{"d_model": 128, "experts_per_token": 2, "activation": "squared_leaky_relu", "moe_layers": [0, 2, 4, 6, 8], "init_std_router": 0.0246, "norm_eps": 1e-06, "beta1": 0.95, "steps": 10100}
Below are experts of layer 4 (counted from 0) of a mixture-of-experts language model. Rows are named router (the router's row for the expert), up (a neuron's input weights, with its number) and show model dimensions 0-127. Each number is 128 + 32 x the weight over its row's rms, rounded and kept within 0 to 255. Numbers have three digits each.
Before each expert's rows: a language model's description of what the expert responds to. This comes from a sample of Wikipedia text that the model never trained on.

# expert 46
Infobox field labels. Labels and headers in infoboxes and taxonomy boxes, such as Scientific classification, Kingdom, Location, plus table divider rows and coordinates.
router:120145067142122104094121089151188106100146099111156137150164081084159149147123131149111111178105167116085114110147122095088148076101191093104151140135185123111117162178092087071150085116115176172160086079128126086159162108147124131134140181157119121077088127085135151096110174127190108131092185165134107100159160070127142076057148078154186176127140166092120170114098108145113151142104
up0:177111134165086145066098129159161112133136186140179108159039059125175157090143128173131108126123117109123149124163103116142097096145150091067115054168114082106177147139192186164116179169190160120081117117126060147096118144126077100093159105152094088151122071113117145122128114112080138115100147136040140105159098142136129134170157149116137145133101131097104114112154150171136146126091
up1:068089105178103168072084148055142113153113080201119152117087131168113096076096154155111146130145108120128182100103147090158107137119102117089127092102115154129128132169152124094122123114101131110097100164198082120146068165143124142122171113141172093068075105135158092138171187149100092116152153117157084112141077104116145180094063127145126177130110201126118093093182150148140168147111
up2:122149114112154175116134161145113119122138167162171096120134168173164087084171155106188066177152126201115085126149175112133168119086133109165130120143129157097109160093167124112098162164128185114146100177121158093187109131087111106142153140103047150128139148096104049068128187128143185090188153105160140180140112115155141112068142127142140194177085113127106091111130118161124114128152
up3:139080167127078120177101143119107089121075077146146119141146125076092138111147073106132162161147159151093169092169117087083209184125125103170089151105124115124144078064105103156102120132094105072166148105169152185140146142117173059101110137183090119150158137184137069141078152144154080134189108125160112098150159121094123169113101130132155127109125072058172142130125163116154141122110

# expert 14
Passive past participles. Past participles right after was, were, been or is in passive clauses, such as named, used, established, known, released.
router:183135098106142100145099132137139142115102116138077127076079122093083103157178174081174082169117164121167098141116186102202134134103102118157120139063155163095151201039137109144175149169147156125138128164139160109148141122108143088126133150181121080095128168144167143125144119105105145093074137082098124209127144138094148138103129119172132124093083106145158110186172130080074167152112
up0:151171121110085127128050103106122068161153159157153133127114133209071123133121136103148125114143124086150112151177112150197099161148143117160042120125139105195072109119113144091043137175107197117130143152177133068163137098147123143097127104113097086077090121112117069121103092116128128069184108155123116185131109171120134106135127174135092147104130095096117084086104137139161109153161
up1:091126057149130158085129208124120069159102158127203131115136115062153093111110114124113145141075101076168171158131150150142166130161180157152120069136109111161141126160156113120150119067151197182089115124153185155121117148117161123160080103122185121146204161136177095101153173131093143104129167109130142131140154113160113111183093144095132107144074117132152093125142115154088179174085
up2:104146143147097139054093108139094128124135142138089116123110133122104100107151123145087110096080147171131177181085153164153106121188175122120086090059116144160099082139100140146093119131175152147076095119094116199159173144138120091112103100119135163051137158164152136216148066143139119149137133163124097120153101147088145095176131115171112091110080181079095172187166133155152119077105
up3:120131160093112163172094208080112082153137067176093139127148183176153156121094099134075210148145156131124090158175106103117106116134143150111177194149100102178126120118176116078128129171125122082113084099084175075154129132160103169102164155172158119175122105118109125146163116155121087151124152119101152123147130122182115158141103146084144133160089125103136201080060094157123107128166

# expert 6
Table and coordinate tokens. Tokens inside tables and structured text, mostly coordinate °W, table pipes, name pieces in election results, and sentence-final periods.
router:175160142140140089095128117095144184108178100123147147113109137168131114091077144102117133142116132089168155133137133150074113146077162094135113150120154093177091149131166138115186192101086171202100165133129148171108146072115132098137159175162170113097169122087142207152138117086162137152149168155166168095106129108068151105191145148109067125092221114125164156156144100146143121085149
up0:097122138090149074128067129131103160121111078118128108158148095142136110110095130176098126112110108134163148163191163109155067110116149159155110123140077158133121139154083159150127119100134084139122155085196159163155114069162216119096082123144119097083132102164124153159165097168146178058179141174079104183115128084084149174141115077108137137110130186183130106143100109110106110200146
up1:101101098089129096149135149118137117146142098152143138108126194164152131189095131112119086174178125059139139166120112166093085105118068149085133179161124118173132164145125122152137131148173091191140172183168110152090118170065167155086150137106032119105097151129159166130092051166127099160085155082128130156154069165122127061147115114109063157139148112139152149141115131136126088102107
up2:113126176119083107170091123114178074170129061130129085115117195166124108159126160189123090129111098153141156119169139109095114092151163097149134101114148107104088100157183093169106143089118187094113078118076175100212156124173117131070105181160155168142100080098169129132159111170072120157172133099099143112160131164122121123149151063113129141129137113127136136101084206157158107150148
up3:153207151153102124125250066123153139143121082121101078127161105107128111103071132143087137140139124091175095162110166080121140107118147130102114136141132110140112169098169145115105127099093102135138066065121141120105145142071113132104176178135121099182185143123165123116136153140066151134136159148097122175146143136188090064116130161096075065116111136163149160169115090141065165141122

# expert 3
Music credit word-starts. Opening pieces of instrument, genre and role words in band credits and infoboxes, such as b(ass), voc(als), guitar, dr(ums).
router:118135101178083122100160145080084163169133155188106144150141095140155147089119113098058201126147107136106090096116068158153133169112183183188151183142143132142161191101064149166117119169121074098103127135122115155111092116158111092156164126121104147126123161132099082115105119193127165068136096126119157133133083105160140106080211150114102166130157154170121099105133087173127117136074
up0:190091177108139108162144160106087121074099113093127140166128194070164116116147128077196175088195152098107064119125151131144119086124107143123151153138113135108170082127192124148168101137111174075165078082123121109126152132158157145170160108106147108130140096117054090093115139073106123142129136191115135139130138102113123178162109126146162163093195146064127170150081089108116122170098
up1:179121110120069118126151095147099078131123183109171143124127105091144097160097125138137127158183105122106144122129094146144105140115153133184136164080200153208163076107083137158115142171133103073147102138137155119100098121129152140130126095102109119081069061107139137132127191107180087103125152136174060131148165103160076170144172175134169128167127125070185128102127154171176141122054
up2:129061142185147170139197171142135153088124185101165071146069148153132154140148146135137158091123110131135137094126123100103116098140151173121118112149069138127114089164147141147177113108089161214114130152153143072157168171126098162113163094113156158122085121118176091153169147104156101138158134143097145123114102183140176119154118169201088133107114056090156092098127105100206085153087
up3:040150137131101089152120132185082088137139103164163077135081139113158091134126175154070120104126117172117126140215146100097085113129160177121192164164102169160163115119071122101117151122089115101117119176073121143132123136127089189065166081200153145187153170118105198107112160123116165145122118078094128159081151176129092118141131112138126118114148147089127123113158098142117081142134

# expert 54
Sentence-ending periods. Periods ending sentences, often fused with a word piece or year digit, such as 1988., engineer., closed., plus by after collected.
router:114140111104165063153090168128111169127071115057181092136083150185103182124092101110108096079112134145110133154142125049112183187142125116126172136133115097120137175143118144131125153053119118099121163162120168123127106105096162099111050121150146112129112183106105137100107114111138103124133130064154126085107097115118166186183131152114114151066035134105142157157095103134140095106070
up0:184129195152144117116108142145088135159125181102158176140148104088084148124119126134135145148105074118115128145192145124095136134128128127115138064143132136110174095087140067118108183087206168142118177080150165161096124132092120088145157131132117183054107129130140159106113132153167123138186131165103138151148174057105164121062113115196117141156121115085078097204159099165129167101092
up1:130088144097193153127146103177160122147140143133101131078084172096112097184120101093084093092083073161145141165165126110134151121097097095128096078128153161150116168151151132098178115125178080160103107109180109117144167158094172092117169119083134080142176160169087112129101107081133152082079162104203157163129077166126111157091130122126157109089154104178060101178136140066132135125133
up2:172171173111189154119105124126195145161147087199119165142106152122126121181104143119140126133097135173170169150111123106132164113130126066148155126077079119118064151102120113117119062126144173121067072113142133118134196175092125170120171145150138146057149165121132130132189113104187091102175126104140171119116111094150130156123167069080171103115120200081112138165110169153092122126142
up3:172109168105098172077128123167139131117177117064097120133169115141123123136105194160077122110128123094143132112096168133127139157140130180071079090149117126152123150138109101065116105100134147127076135134055120123124167105149141146108125110165178142127052127112120168123105149137106084137098164146180204136078140097122148133179079051197115120129175152116099057138158174200109129091138

# expert 5
-ing suffix, with. Word-final -ing endings on verb stems and gerunds, such as act-ing, film-m-aking, result-ing, plus the preposition with.
router:153136194079171114156144102148101074120125085131184086112134086141104165149113172072139082110172103074152149146165129163163136111077097176118158147198168107133153138078121180135120137142175141143138122147128079136135174143115160128108193094161140110141106146100113218135133080087116131170154120124127146153097071130165099140129103077121119111072182100139192083137120113063136138124179
up0:155125164181155139104155170150180111122120132191168177070075104166146146151183104103167177173126156158117151100117124103164147107114163140143183154085152149096158151161114075152088149159202148114153136088173149182164058070155093116120175111168134127157191143141083123122147132119103089182094149130110145082170126127138112133096166189123125161109171111104112108142131092128164164100085
up1:178109117130088106096115117190079075171160142133119129116106168065170136132109107125126130128098154161131147139122094150101089130151141178111127138086148201138171091100180110079147140135117095174163080154108105145178104088189182160155126179111098177152141114063093105063142080121133112148114097135082141144080122111157177148103118123163188204147102077096134168081112093123118095122137
up2:176129122114098096138148084114127108176059149091175135181160080109140139139117134158104122227118150102100165116179084136144170135073181119120140147075171153127103157076090176133145100132113113132159104095183135198110135126137139121129175123115109077146171097115137127133123118197120145105164086215159142142138143147137123122108140135103149144069157167176142132060134163180159071158118
up3:110120134155142087144124155136185135123152118049070141129130171057104117071122068146114150159166110086179070113136148130182119150114102137143098105083111156165155123131098116120141161059164125146147135173150127145127099083207158075095172159140102114123080151138113102148069119126099179114057152133166150107166111151153104077110080139094099092055120114182123083097135125130163131125104

# expert 11
Sports name starts. Capitalized first pieces of team, league, player and place names in sports text and tables, such as B, Pl(ate), Atl, Br.
router:164145151118116165104169133117131137085158160110126132145084166128171151090130117154156164132140070153109153117172151111090092107146157127159088103124151073168075149093150174132182150118154128161147095119188090169129122129176079135173115081098180132122119116199131062097164108177090125111129098154162152112138154144146144085157169145050154139118033118168106123113166143152111132205184
up0:132074146094080144154151093111106075204166090085142134184125105123191166187136092099077146123062115149123160099168158111136165071103078083128102082162136162116144111145117118107152123150145170134143176128108122131080191106139138137160144124155134132132084137092075119133102139175167125088116168190133123139110095147154170145079103153137147151119142154087098105224100161123151155133064
up1:169145171169154117111126089125184146141139156114095081096145117162103122127103170075111165109141145121115097066063101135103075132121111140123169096068143167159090114174131144118115151079160052102135190141139094151103110161136145142193144148100167195146113135125141088123094168148140086082153109124167123086100114147162077133169087113131140086099134188203126164080071116111181101100123
up2:138157138069117153089101075229148064178126127082086180120127155127114127181063152192083125135123131165075118116121179152122132157128084154151091177090161099165082218118137136155149115089139096166082091119132138120155115053122106146160123179120101103140157130119138128146111091133109124165119149097102136107091126129137163091130114093155176119154086143088133087183143104097090111125100
up3:134161146121134121112189110091127122107192159075052132159161100126116129099116092163104137139050130125144127149115091110107156158183141101105101128169137132116150147181097091139160145113188151150092146146120096132183122160042172077085100108113132091200179109133170109126102098102179105105167121158123131166109150091070176124104155133180117067139082149110165087111133163150091087153096

# expert 22
Past-tense verb endings. Past-tense and participle verb endings or whole verbs right after a subject in narrative prose, such as spark-ed, took, released, provid-es.
router:174111152111144135154135145141087081108123080173186098125168122073114098127143162087126109147167113114161130150137196129152149088077091171174135145138143117126083161060185163160145136199124134096126120133153148092117170164086179107091179098168133093186081111091125200127133082079095139104102129078121127224114139139120129138067120108135132140090173128142170122146154122106094156157154
up0:176120146091142106119124159162168196096108159106141144110150071096070102078127181169074154105152177119126183128123163111114107095125135177144199059125150140157120085114141124109148095109108118184162155108118161153105163071091098134129134118142092182147098137104110132157139120155168138215206120116140117170122126126193141147091116094131187120097104131153131117124103172185192097139149
up1:136155143133136173116066113130097134133119116045135132069098112122193132170119057120155131170124145118125132086172121185093084163086157155125186110151120122150107141110138137093133161139128077099173135119106174172185087073167170156198125126133167119151188137097079169119094139116135108163137154125133175147170086094163174135135111124070124050078133126121167170114122127110149081126175
up2:177070141132191156145158135114093111147099119092167132075134136139148126131121088131130158171101132134146087097069092113107150139155214135101172154069080131120137100105128094103145136119074145088171115134073122101083132135155136206147122183156098107184126090150179096166061194156174099153165156136094164119149188134175139138154144122146138125054121151102121064103106153122126135152112
up3:124098112128115194109114153100076114119108122124088176136097131208107118117095140118123145162158137121117089127130112125130178068096088127124148095169110166134203073095139130163166169173103091178063160119130153103143170114128141128171113167151149152160110116083117134179171152154128099146147089158127107131153146173214157141112128178082090037116098102184122107083112154166189140108136

# expert 32
Credit lists and tables. Word pieces in personnel and credit lists, like instruments and roles (guitar, double bass, producer, medical examiner), plus empty pipe cells in tables.
router:133120152195099098091159161104091179207095097163111159112146118145131171101110115118099155168081088103148133085142095122135112120141180137179124137177188108083149141132072069185147089173076101158115140122182097162090106112117158089158148082134145147093143149107129135133129149115179193099133111107146145180136112092113176123115197161152118125109171158161158119133131097131172071120054
up0:172135138119184089161083146137178094095162103105126158137123199098032073161120097168125100183106124088136132212079106173093144158171142081126098144168148207078083150111146105136172105097124105144117150143113140151142134101145147115085145112171095135051130128077095122121144144114191113137155120095170132092128144099129105094111119118173125148172131143138115116203095139102125113090143
up1:100118122124096170135098121179112147179102114114123138188142171091170146130122151099121162131107066169131130128142075143179182127113111167127091098163160155107181136106120146141149141199138153121104174126055209128166129174143099142156147125122141098143089150135123164098129062140093150106122101172146080153152090151175128077129138096076170159128164150120174091053143151123063202149117
up2:099138164148154194122175111206155089095098151121078145131180049172159100133150131131174102161180110087122146145193142128115124125104114088131138087074165155128090178122100138150166138118170113103135061085120109128148146102149143129135139163089169121167103113131122123081164113148082138082102131180150147107147192100166169163088121096115158170135130211153067068163153116117140117136126
up3:160131109110148132169097115073137110104096187140128082091118055085079179078196146138148122150101109138109126111139152085119130144136197164132144171115143146061093117084103177161114195160170102127088144131097146136151114144165164149171159145082132175158117114106184122154076124160183069153150065097113126152100136121121069111135106177093122143146118093140179150127133169136075099120180

# expert 37
Role and rank descriptors. Words after "was", "is" or "became" naming a rank or role, such as "the defending champion", "first", "Australian", "Best".
router:115126160118181153119158114156148116184123099146079147113183133112116207162100127132152131167059156146154150117079103124116086145095154117174172106079145129076129132081113074133175108201079122161156080163206107190099134136160101121202151056150146121114157184196104136099061127113159133101127149093150169117127160109154145086095114154098128107120118161118106140100134125108102113139124
up0:087162111147158161115137164186103134117157126069122078100145140058179189064151131086068114138154084146125122154147138151099105124128164153088104140114145101169113113122163133152107123147098126110049078124125126098199103139144116088104169143109144190137088115048148117081125156115158173170096142096136120123186153164125069113106110068079147105133114092079174101082122147107085144101139
up1:148155094069138084073095068147209104089163165138110173071096117130132085152080072052187120148137165097153148104111172119108139104137147145081126121151081137123120183145117159080127104123156142146157124127077153179108104166115117154119141091123136133132173131150088139113132121123097135150158180125152129176117103118166068155085179086065135105082053197119091132149153098131120135114131
up2:098086154119167147123109117136208110109115110101147120103123133159128132121135150125173101057162076135093119137117210106113140181122049073170101157206169066179123105096105173172153164166147099157106125157167143101148083174130126140151117121099115143153166149097118176120119120148057094091126052119132105130089094182110137134105143131144123123099097109147148183091111150129107122079189
up3:134123146079172122094058109132161154088111114145138116088158084102092098150091069082162117077121155080181130150109124141165111123095137100091120105121069163187179157097096159111137120162147194161130133107158134153114131168150126141096183118095106093152116096177128165153144051089145181191162112102108153181113146139091103128166134073080113137135117111154084085152169100078095081118150

# expert 18
Everyday verb stems. Stems of common verbs and nouns split after an initial letter in narrative or review prose, such as sp-awned, ke-eps, th-ink.
router:124137133168120108136087162141129149058125150158136063141161127054146077117184155075105106166152152108207114104051148144187163133118138145142113170185135142151159147101095171153111148101133112108190155165151167143108115142140160145120052152106163147175149095143154107086096154071108197123091125102100113180128150102137102159130127184163085139116146120182159167103102131127134169169133
up0:158106092154149151142186174095169154072158077119168125099189175100126120153112178130130119117065140123140115126141122091053148062131133102183122145116126051137129160122181151137167076137117166138143086157117140106108187112155168114159168147198072134099084120137159149108100159161105182150148117142099096149111120186152185164148158112129180137147104106164088127119112143119045125135144
up1:182126106098151116094138167136127178085120126130179071135138164071169160164072085139099070170150105160148143158112157134160165099109102187134103102126107187150141066075167090133109188122186134117124085101034115136127131146088118176123105133120107075108175155098090151141143123138094090102136060173153130138166084132123152149144108129128141143137097099131076145108160128087064114088094
up2:072105140183157095155171096090091156136126062081127102093074111173145168164201115150153190128143108099149153154120115168064124157161181148111165101159159150145086177181118158097097090107122164074147113124128119135192077075139099146148126080107137134174084097113132109123132117128125133126101170135131133157101156105168153095109088199146148145149132171174090146140077114126165120169181
up3:140102140131164108096158129100123122095165149098131110142083120161136105134185079147167085116132115179147095105194100165132135130100136124205033089131089131082162118200081130131188115162178157146094108133124123130144087171077124131107065178123084148111118099153181207090182152138151189142089114158186104148143134147134158139133136122100148118118145141114143111161114166122081159126070

# expert 30
Word-initial Latinate stems. First pieces of words after an article, mainly cont, imp, com, Sup, Pro, as in contribution, impact, Supporting, Fame.
router:119135130104101072099102147090143162096149155167138140041145172128105098132193149145165183175128102152154146160155129143117075113105147125176151093128176174102157130122085125110166191084176078073148174168066104140183135106169144124148072111051109144093165107166143049112184116156142137132161103159129129126116101128151101094137114162149073155115087126146092096140147103115144139126171
up0:141114153141102130174134132164135070126139118156110112169125107159164127110192153096069129088116147100136096124131128174149124155088123111136157139089151155082179093202100162114138141183097122119100068174123096104170104158148182170133097103095144130094135135105153200067187106186127161118093161049101147115161133150080142134106145175155134157162154080155176166086084113095185142161119
up1:113162083148150086162135146154174166126132175166118047116169102096120087164165151121150166058131186144140111089127212102123115073126154150148135181078068096132163130170127136145139145079172116140160119158095155134129115104094073151111179104100126064142125106088158110099106092120128148125125118134107140157111188171129142125086110188131040089104121096128164153163119094122139187141140
up2:094096191178121149122196139081126122114170165115134173134134057104123104160107127095117120105108116107146124084189101114128119128152086104098123089139083139131089085129176126152148091152153186072124149122067151112121098153101096111167082130145150147078136158129161162188150181155159190134157098105105113092144159109121070186200114129199114155113125158164109110183138162129151074085135
up3:082110136176137129152126058065104145141100124133105114130146129198139131137104077088161131167163155178090154112084084101113176129166164117138132082140112120088094146147113114130152105129126169061125149102112163086126102115136096157033146109117182109160152114074097113123123130173179166052127133168189093110113112146161146121131157168101183146080075136156132107092115135187136194117150

# expert 43
Function words, Romance prefixes. Pieces after pronouns or "that" in narrative prose, notably "div-orce", "el-iminated", "del-iveries", 's, de, "could", "rather".
router:125134153155150122123126165127094114145107191133088095107115108138103140084095125085099121125138125141194137191059152157186131136140099091171116197107051143113169126089155165180102167111110101130133133159126159116082151141114176194116102158141169103111142139146177135087122135110106158162075141113129098097107137176116079088107094198181030136121126055140156117128166096140129156108144
up0:155066144150143098154172154115141106053102117127170081176156164199137127150068125175168115146105115159154087141129141065145123154052116168119165137094117094151113146133134140135140119156161081108153105096122088096139145173127141135107161145140114103093100133085123166084089087117146175105143120119126149171127136161117120192111143106104102049158192110065169059080113141109071169158108
up1:122153105108036057147093107095136120109093131120088102111124153122162063170119104144149172133155092139143114122141086129145103117113155104171168139178121153190076135192113131100088154101174156130105120115124151162155134157158093125117107053162087117109078164188084103132100113176168125060125107113146089096124134101148133080123105190087125154117100111043184137107160158124156149086121
up2:135176168068102075143129178110076170109158129107164101117128076128116090129115119123126155167172068153091144193159103100125114074089150112111100169142068070120148124145189127096148139127108109097189117095133084092132188080100160145104147106092108147149124093133164100146129077122163082166186145115117104143128110128121060112119086159116097146119074153078170146093055143116138100128181
up3:127114131193137111104125122170155065106097167106112086141147188169166180122106148210113126084088083173120187158139130175114096105132164071142134076130161101116152080178125092144122136152104173142141068124086154090129121168098098137112092075164152135109104099109105087143123096119152117167063122096170116148134087131108206114122125094187149137141108169071100180140156133130097139092101

# expert 56
Romance-language word pieces. Word pieces inside Portuguese, Spanish, French and similar foreign names and titles, especially accented letters and endings like ñ, ón, os, ez.
router:139124134131097153114112085143055091148155111086124127135143111146117123165108096131104178123135123115111118065194164151101134081121183132124109069128118104176101190123116187122175121096120119183097138135153182199081126092177182106116153129080091112113142083048153087095158084169097133098128074154130154097104109127125188077151165152159119118104170101110176100175150105183146135110124
up0:149166114053193157134111150123132072135080160144077119118112144114155164161151076085111136089099130101170133092107154137186147176137119114092170127088148126147153173088149089120110068142135093112088090119149170106105106183112177075182090160148048133109112118078120114125190125139117077140091125156170122152120085146116127103143145108124186115098066123106130082174145097125099120149203
up1:094124165106125127168170136107125160136135154120164196183160149146144144145068124176178121128080140069090103084126106118125135094105111095133068175076072131112129108102117118150159142156111175139100147087131148123113194205128137167127167176153118086124143154100078145086124176191145084145094176101135157156123187107102076148161150097128104126170103107090118202081121153167104135094163
up2:084079100160133148178178118080125149150151140167163131100101102117159148100099137056160064151150135145108138128077123108145139138102113071170146170155142185113111072178055153144107088158146110135115143130111131123173089095115078143152125072149155151107141152112102069131077130129096145160123131091067133132142068158167147109178189142088155129141122096195146080105055100122126100171101
up3:104142094125105089139157096170110119144151194109117132143101079132199171108096118118167161104131142149153085102160178068134120199177134169193119182117079142128148099103168129146175110099166097174167145162095094163127095137145101141112098087120157091171158170109097175124118123125120117143135183186131146072164129109095108130081150115142116174094160074140055134080106168134170081153126

# expert 41
List item markers. Line-start bullet dashes, numbered list markers and line breaks beginning list items after headings or tables, such as -, 1., 4.
router:064116144138109131172103136174128165144134126053106182121151152180095162113190092105110103142059122088118173164128158194115118102099077135145148176121108086203130129119156135161154121101134074097134109152127182063142132117090118154125185124152161167182164164188140147129114182121149134161132135111133154065122111199142134125148137126140099184085119147129131110163173174157135092098080
up0:087086122165100186112110051127153112135128135110064135155170128178192125135109101157159137106104150132123164116110187098099112125111104153119128043168147149089147142148147145105171129192129175156057108146181111207141123192128158167182164124089147199125129113135147156077129121107124101162178093075178100107110178122126144112150124126129154119129142182085153168145116144104160137102102
up1:109153145087135086096133155098112187151098130179116088104085203111120135101152123108087076085089153134098118129120134118145188127103102138117119143156129192113150154076120073166172106104047130180130111137100095125112128147112096121066133125145145165137106174153161138075189148103108199085061150128161115151118097115107135075119097056146145153128145051100145162116169085162124131144094
up2:143136149110139106073134096059204055145107156102193144073143077113159089146056129094165088134109143108104120153134092132159155087095120119094124089098158114087084188090132086128061128142140072122174163089115146113143190114126182129078113144115145151118152164182163136151155087149154098138086102119162103155115103130088150172138152071111091077089167119113144117128098145088143134149146
up3:144107107173111120122141169090026119150118130137076151132095168081111155115165103099137104170103141139203074075141118128184131126139184133137134134134163121121155147148101112133085159103111102153072118138177132098153070174100195122198127144116122079128128121102192155105098148108111155126135086129098164125127146179099123147102159204192159167134091159139208117113124150090121150152090

# expert 0
Taxonomy list dashes. Leading hyphens of bullet lines in taxoboxes and infoboxes, before fields like Genus:, Species:, Kingdom:, Died:, plus some table pipes.
router:089104091125141119140146048078160115110143157118119192145146120161096117080194138077133101101094172122107117105098111181101102099170115152104145159110101058162098135145133105125117145127135070154155135114128165123103120089103154149129165164148175170180152130098112092175085165095152063137123177151169162110125059172096175149169132075151118089090153148096116176157145148169189114150172
up0:121158099137124133078166131200098118079158164147057138130095104143103119122096106080163085151098114160142121171137080152164122213106093082110114094133136166131113126120120110173211134153163124082129101141075119123177141115150151058183139088112165167139193126131151145128159067090151158175109129157181113101088078133124135124120104152166097113158168149069164132124143135068117149159093
up1:102135104167181147103111145135095096110121157172101114121130188120088131074129095154100113161128154158166094148063141158164066121193140148075131112116136145095137095096127108094123140109194086085128129133096100104138086132084065088180161056049102095182151180135108158112090102130159169116149066107160180160094124156162129160107117140111096114121100070162156158126159164119158152113106
up2:144145111151162088128168100084143158143107067134157079139131102113104117107205132129176052090108118153055162154146138136123115170137080119084097113104101086140072114142140104191070159119100105094128142134135121123173146169156103121074084153140160171142157115129104151107143105179132144152185105132091137125180134145124089133134102131139201143124127098089053094166204141088074177107109
up3:152170112107101100147166149115156155166149131114108136161165126142079123128174079145108151119070173139172083133136125066113154153074128053091091152133134153138076125113123099213128088073160148136084145144135145070118158114174129108198133096159159170111140109180096107151093076120166121161122083120151119130114126076115146089087094098059146128167123107111140165108063157147111171186165

# expert 58
Person role nouns. Endings or whole nouns for people's roles and relations, such as Condu-ctor, Te-acher, daughter, politician, often in lists and tables.
router:127108122141177103100117202099093140103123097135111169194149178078154150092095108096086178158077106081150162049177099128082131045101173118154115089150133133122133122165106085143150150095121159162153129167140154099115106099148144130178159101175141141088099151095115100173106099087135141114062116075123125109096122112132189093172123117105151144127156160150159064130110076171167126127085
up0:157162077146118121144128114150136085112142110055088119081153149052137111112156080156155084130114086130161070152131083119149153128149161136153153143096123109143111109117110133086124078167115110089146085147178125118132101116095166172145177088186181128129169192148144142101156147090150084140108108107116113182182104118074041088101142179087090114119103137185176187139077129117086109114124
up1:084144062183095131127085179145147156181175135176082101144091114138136092184125175161140163129175092117116146142117131162164127151170148116126157094151103129110093123128154147204192114128138183167134147084090046159124117173096081145131113132115163099083102160174077093100133109048103169126119135157111162131180119156112129217161160133138116163129146160122144118118108111089153125097146
up2:179183100129137162206152053155145109106118059065100149154140070107139099108089103172174131120102193096142075135148203071119132159163114113119119119092134148153107128107153076095077068128137087159151121120128133124177129144157119099147173111087112165063130131142115158135088175144135136141131153107092175105149099109082101188124096062114177134137127152134128112140096092179143143137143
up3:095138133125150112092113124102120137107170101160124059085120102138128097111087175149085122158123140068121132166106155079189109166185153173123142099094074123174181176116075099112134134148131105138152174182154133160105143076098172113091067113098076117142134106085146071118161056106180142117134124098149136130118154120141144169102131148101130128041109148172191137128180149074103141078129

# expert 47
Academic name starts. First pieces of institution, degree and place names after of or the, such as Ar(ts), Techn(ology), Do(ctor), Instit.
router:141189110086108134102135156050149141156129200078161147045110115067111093132112136115165157180162093160111163149159105085105168092155152089152092118107166136081142130123104127149115153167143150064125158158104132152104129118139108084132098082102143196110162131113129047179162136141200114111190066193115147122135142130134139133107101136118114150161066154178131154149140131156130119150159
up0:104138103128083092113144132140151126099126103157170140084178150115127120157095116085039134163138196110117059161098119111157161117127117193126136127172133141106120186170088073043156095170174094132097150123088127113087164140143134079126142121105092135141075131081157125158120141147205151127104155143117102193158131127128093071109169090111115086103080088115132137098097111144167058127163
up1:019096152125120102128076111150150145082154139188117161098117132195153171182162127079088115144118070158153152109149142155113134113106123150059178125146084168108123140139140159104117145140147161180123162133098144128158165118131170142169104159097123176091081126090145121151113070154138147131130124100114085121159065156174125121116136080181098152158119166085145102162114145097159049058111
up2:175168135077121111196130133167111136112096127172090099106070117137178052081133158104096106114081156157167101137137148142145161159165123100143167127152117155134147147131082191129065098165125132116148134121128108116185082089092166136101101149122100105167080143150186174133115155105090079175132173139091112202105146138130073110120111130146072075211091063152133136119139164140122134115149
up3:170137088136105172093141156119127146129146157072136118158183122122152122124139092138081158142130133082069182196117108069154160110117103126169081085084147121206153139161092089133154122140143135103061114147130082107109137085122159146110103163132093130136116142144150116131127134182163087119080096127197070093164177147146166113109137099075167215104157137121168124144160119153092106172052

# expert 60
Name-initial pieces. First pieces of personal and place names in sports and filmography tables, such as Grand, Dav, Mart, L-ith-uania, plus grand(master).
router:161102157117106195075090152110115079139102137144133128194142137112136124112153085137085194152154080183133186070129160148109151068161163131174113074142115115170118151095094172153179163116140133179071152139194164139099104071163103103160181071136133108139137105082153116150115114128074147135100127109119097099189146132138158083154153174157158140102143186113162143140126135191161126146121
up0:117129124100212106119049141198122122168135157114134137090100122136098159157127076117111118112113106142083078111151173104113181141098127104202177148078043150172194126102077141065095085096138106151121130159076110119103159144154163128144157120151138121132139129129150143138094111137139095142152140075061097180126124111142095126176086089174124131157137149151132117035119114138148145124183
up1:116132149141198103159147139135102147113099087101159138162122103089097118047147106129180157180124118139159150118118127127106087155121166114096122174083108122074149163129139118163146085173081121058191072152102086109084087111075109170153123145165106151188145170170141111115094161110171094152113121075163124081122156094174121191102077106149062124123099125194168094147124133094143125139137
up2:070121096103176180147109136121120130083135129100127065127079130114141141105184097201188113171059134163121183126081129110157067145109110090158072139071097123145078146120100143123102101171085097156100116140125151124110126110159158117179130113178102115135102135172165095139118207145092153116089158101161131169086145134080150124143124150061067121084158173144145106094086122137118183108134
up3:169116184189137109144135114076121061118069082133086112158156145101124139124108130140136126111162134128170111152123131115130043115118141143170146124139099131106181087113116096159100163130126163161161122142066110126225129184125071103138169139156119181142126153109099175116127184120130206118146064075186089161163160108151124084120114131065070140185095100128111126157133143110150151096138

# expert 55
Noun completions after articles. Ends of nouns after "a" or "an" in biography and media articles, such as y-outh, fellow-ship, sc-reen-ing, disord-er.
router:083161154117177080142168150172127140136098099115087133073115149083129101142064150158125120156114134101199080136139104139122073106077149171160128140122192165073134131124078113143116117171096161143153145180106096160166118115132133112160139098111214158158190191142093147125129171130156155102112067136100156202098093142141128158117094142098143090064155145148173171112109122064127136143145
up0:095139109059105195149133114156135105098090104152157160129188105151066098104098058193185064109127089106133142132125126108150128110153147140159130092151101152200159081083168150129155092115089186130111162151164148071186098072134149112139144089137154126163069113134122111207110126088147098104120124128076118171117128125095160124152123092160088112120184115137187141094144105099110107157133
up1:159178150103112159143159180088147141139119111055174165127082209157111134136095133155143136113140070110124143137075107154157100116176152142127112127059171096160132145136161109079149149118133124160139163149140122144154168117099016052113125192128143142159093148103150045075109205140155115148091135138119124093103097146139111182147084129107146136158136110124174155076138121147137099140117
up2:150123140105115091196155159175155104119138109201085087118195109114114150093116171116122130153108132108121116165130155158112065113192127161146132114139109153147107169126154113142106134093079113165110085043127104085091117096080187163130137179132129130082125116112149189038153189131095140146109127150142084118162151087126107114116098098078094202100119140123137177057161110129146156149125
up3:180082100154117113105103132084160071160133140109142085150147118125138107100181168120149105117073088118127133182102139122160100146180157144177087138089159115171148088167182130103133173135114111161149070090072150161113093089160146113073104044070122181126104115151170150176088152129102156110099113163086108168083106156077113115105137139127154199189089083122099136157141136144177134128116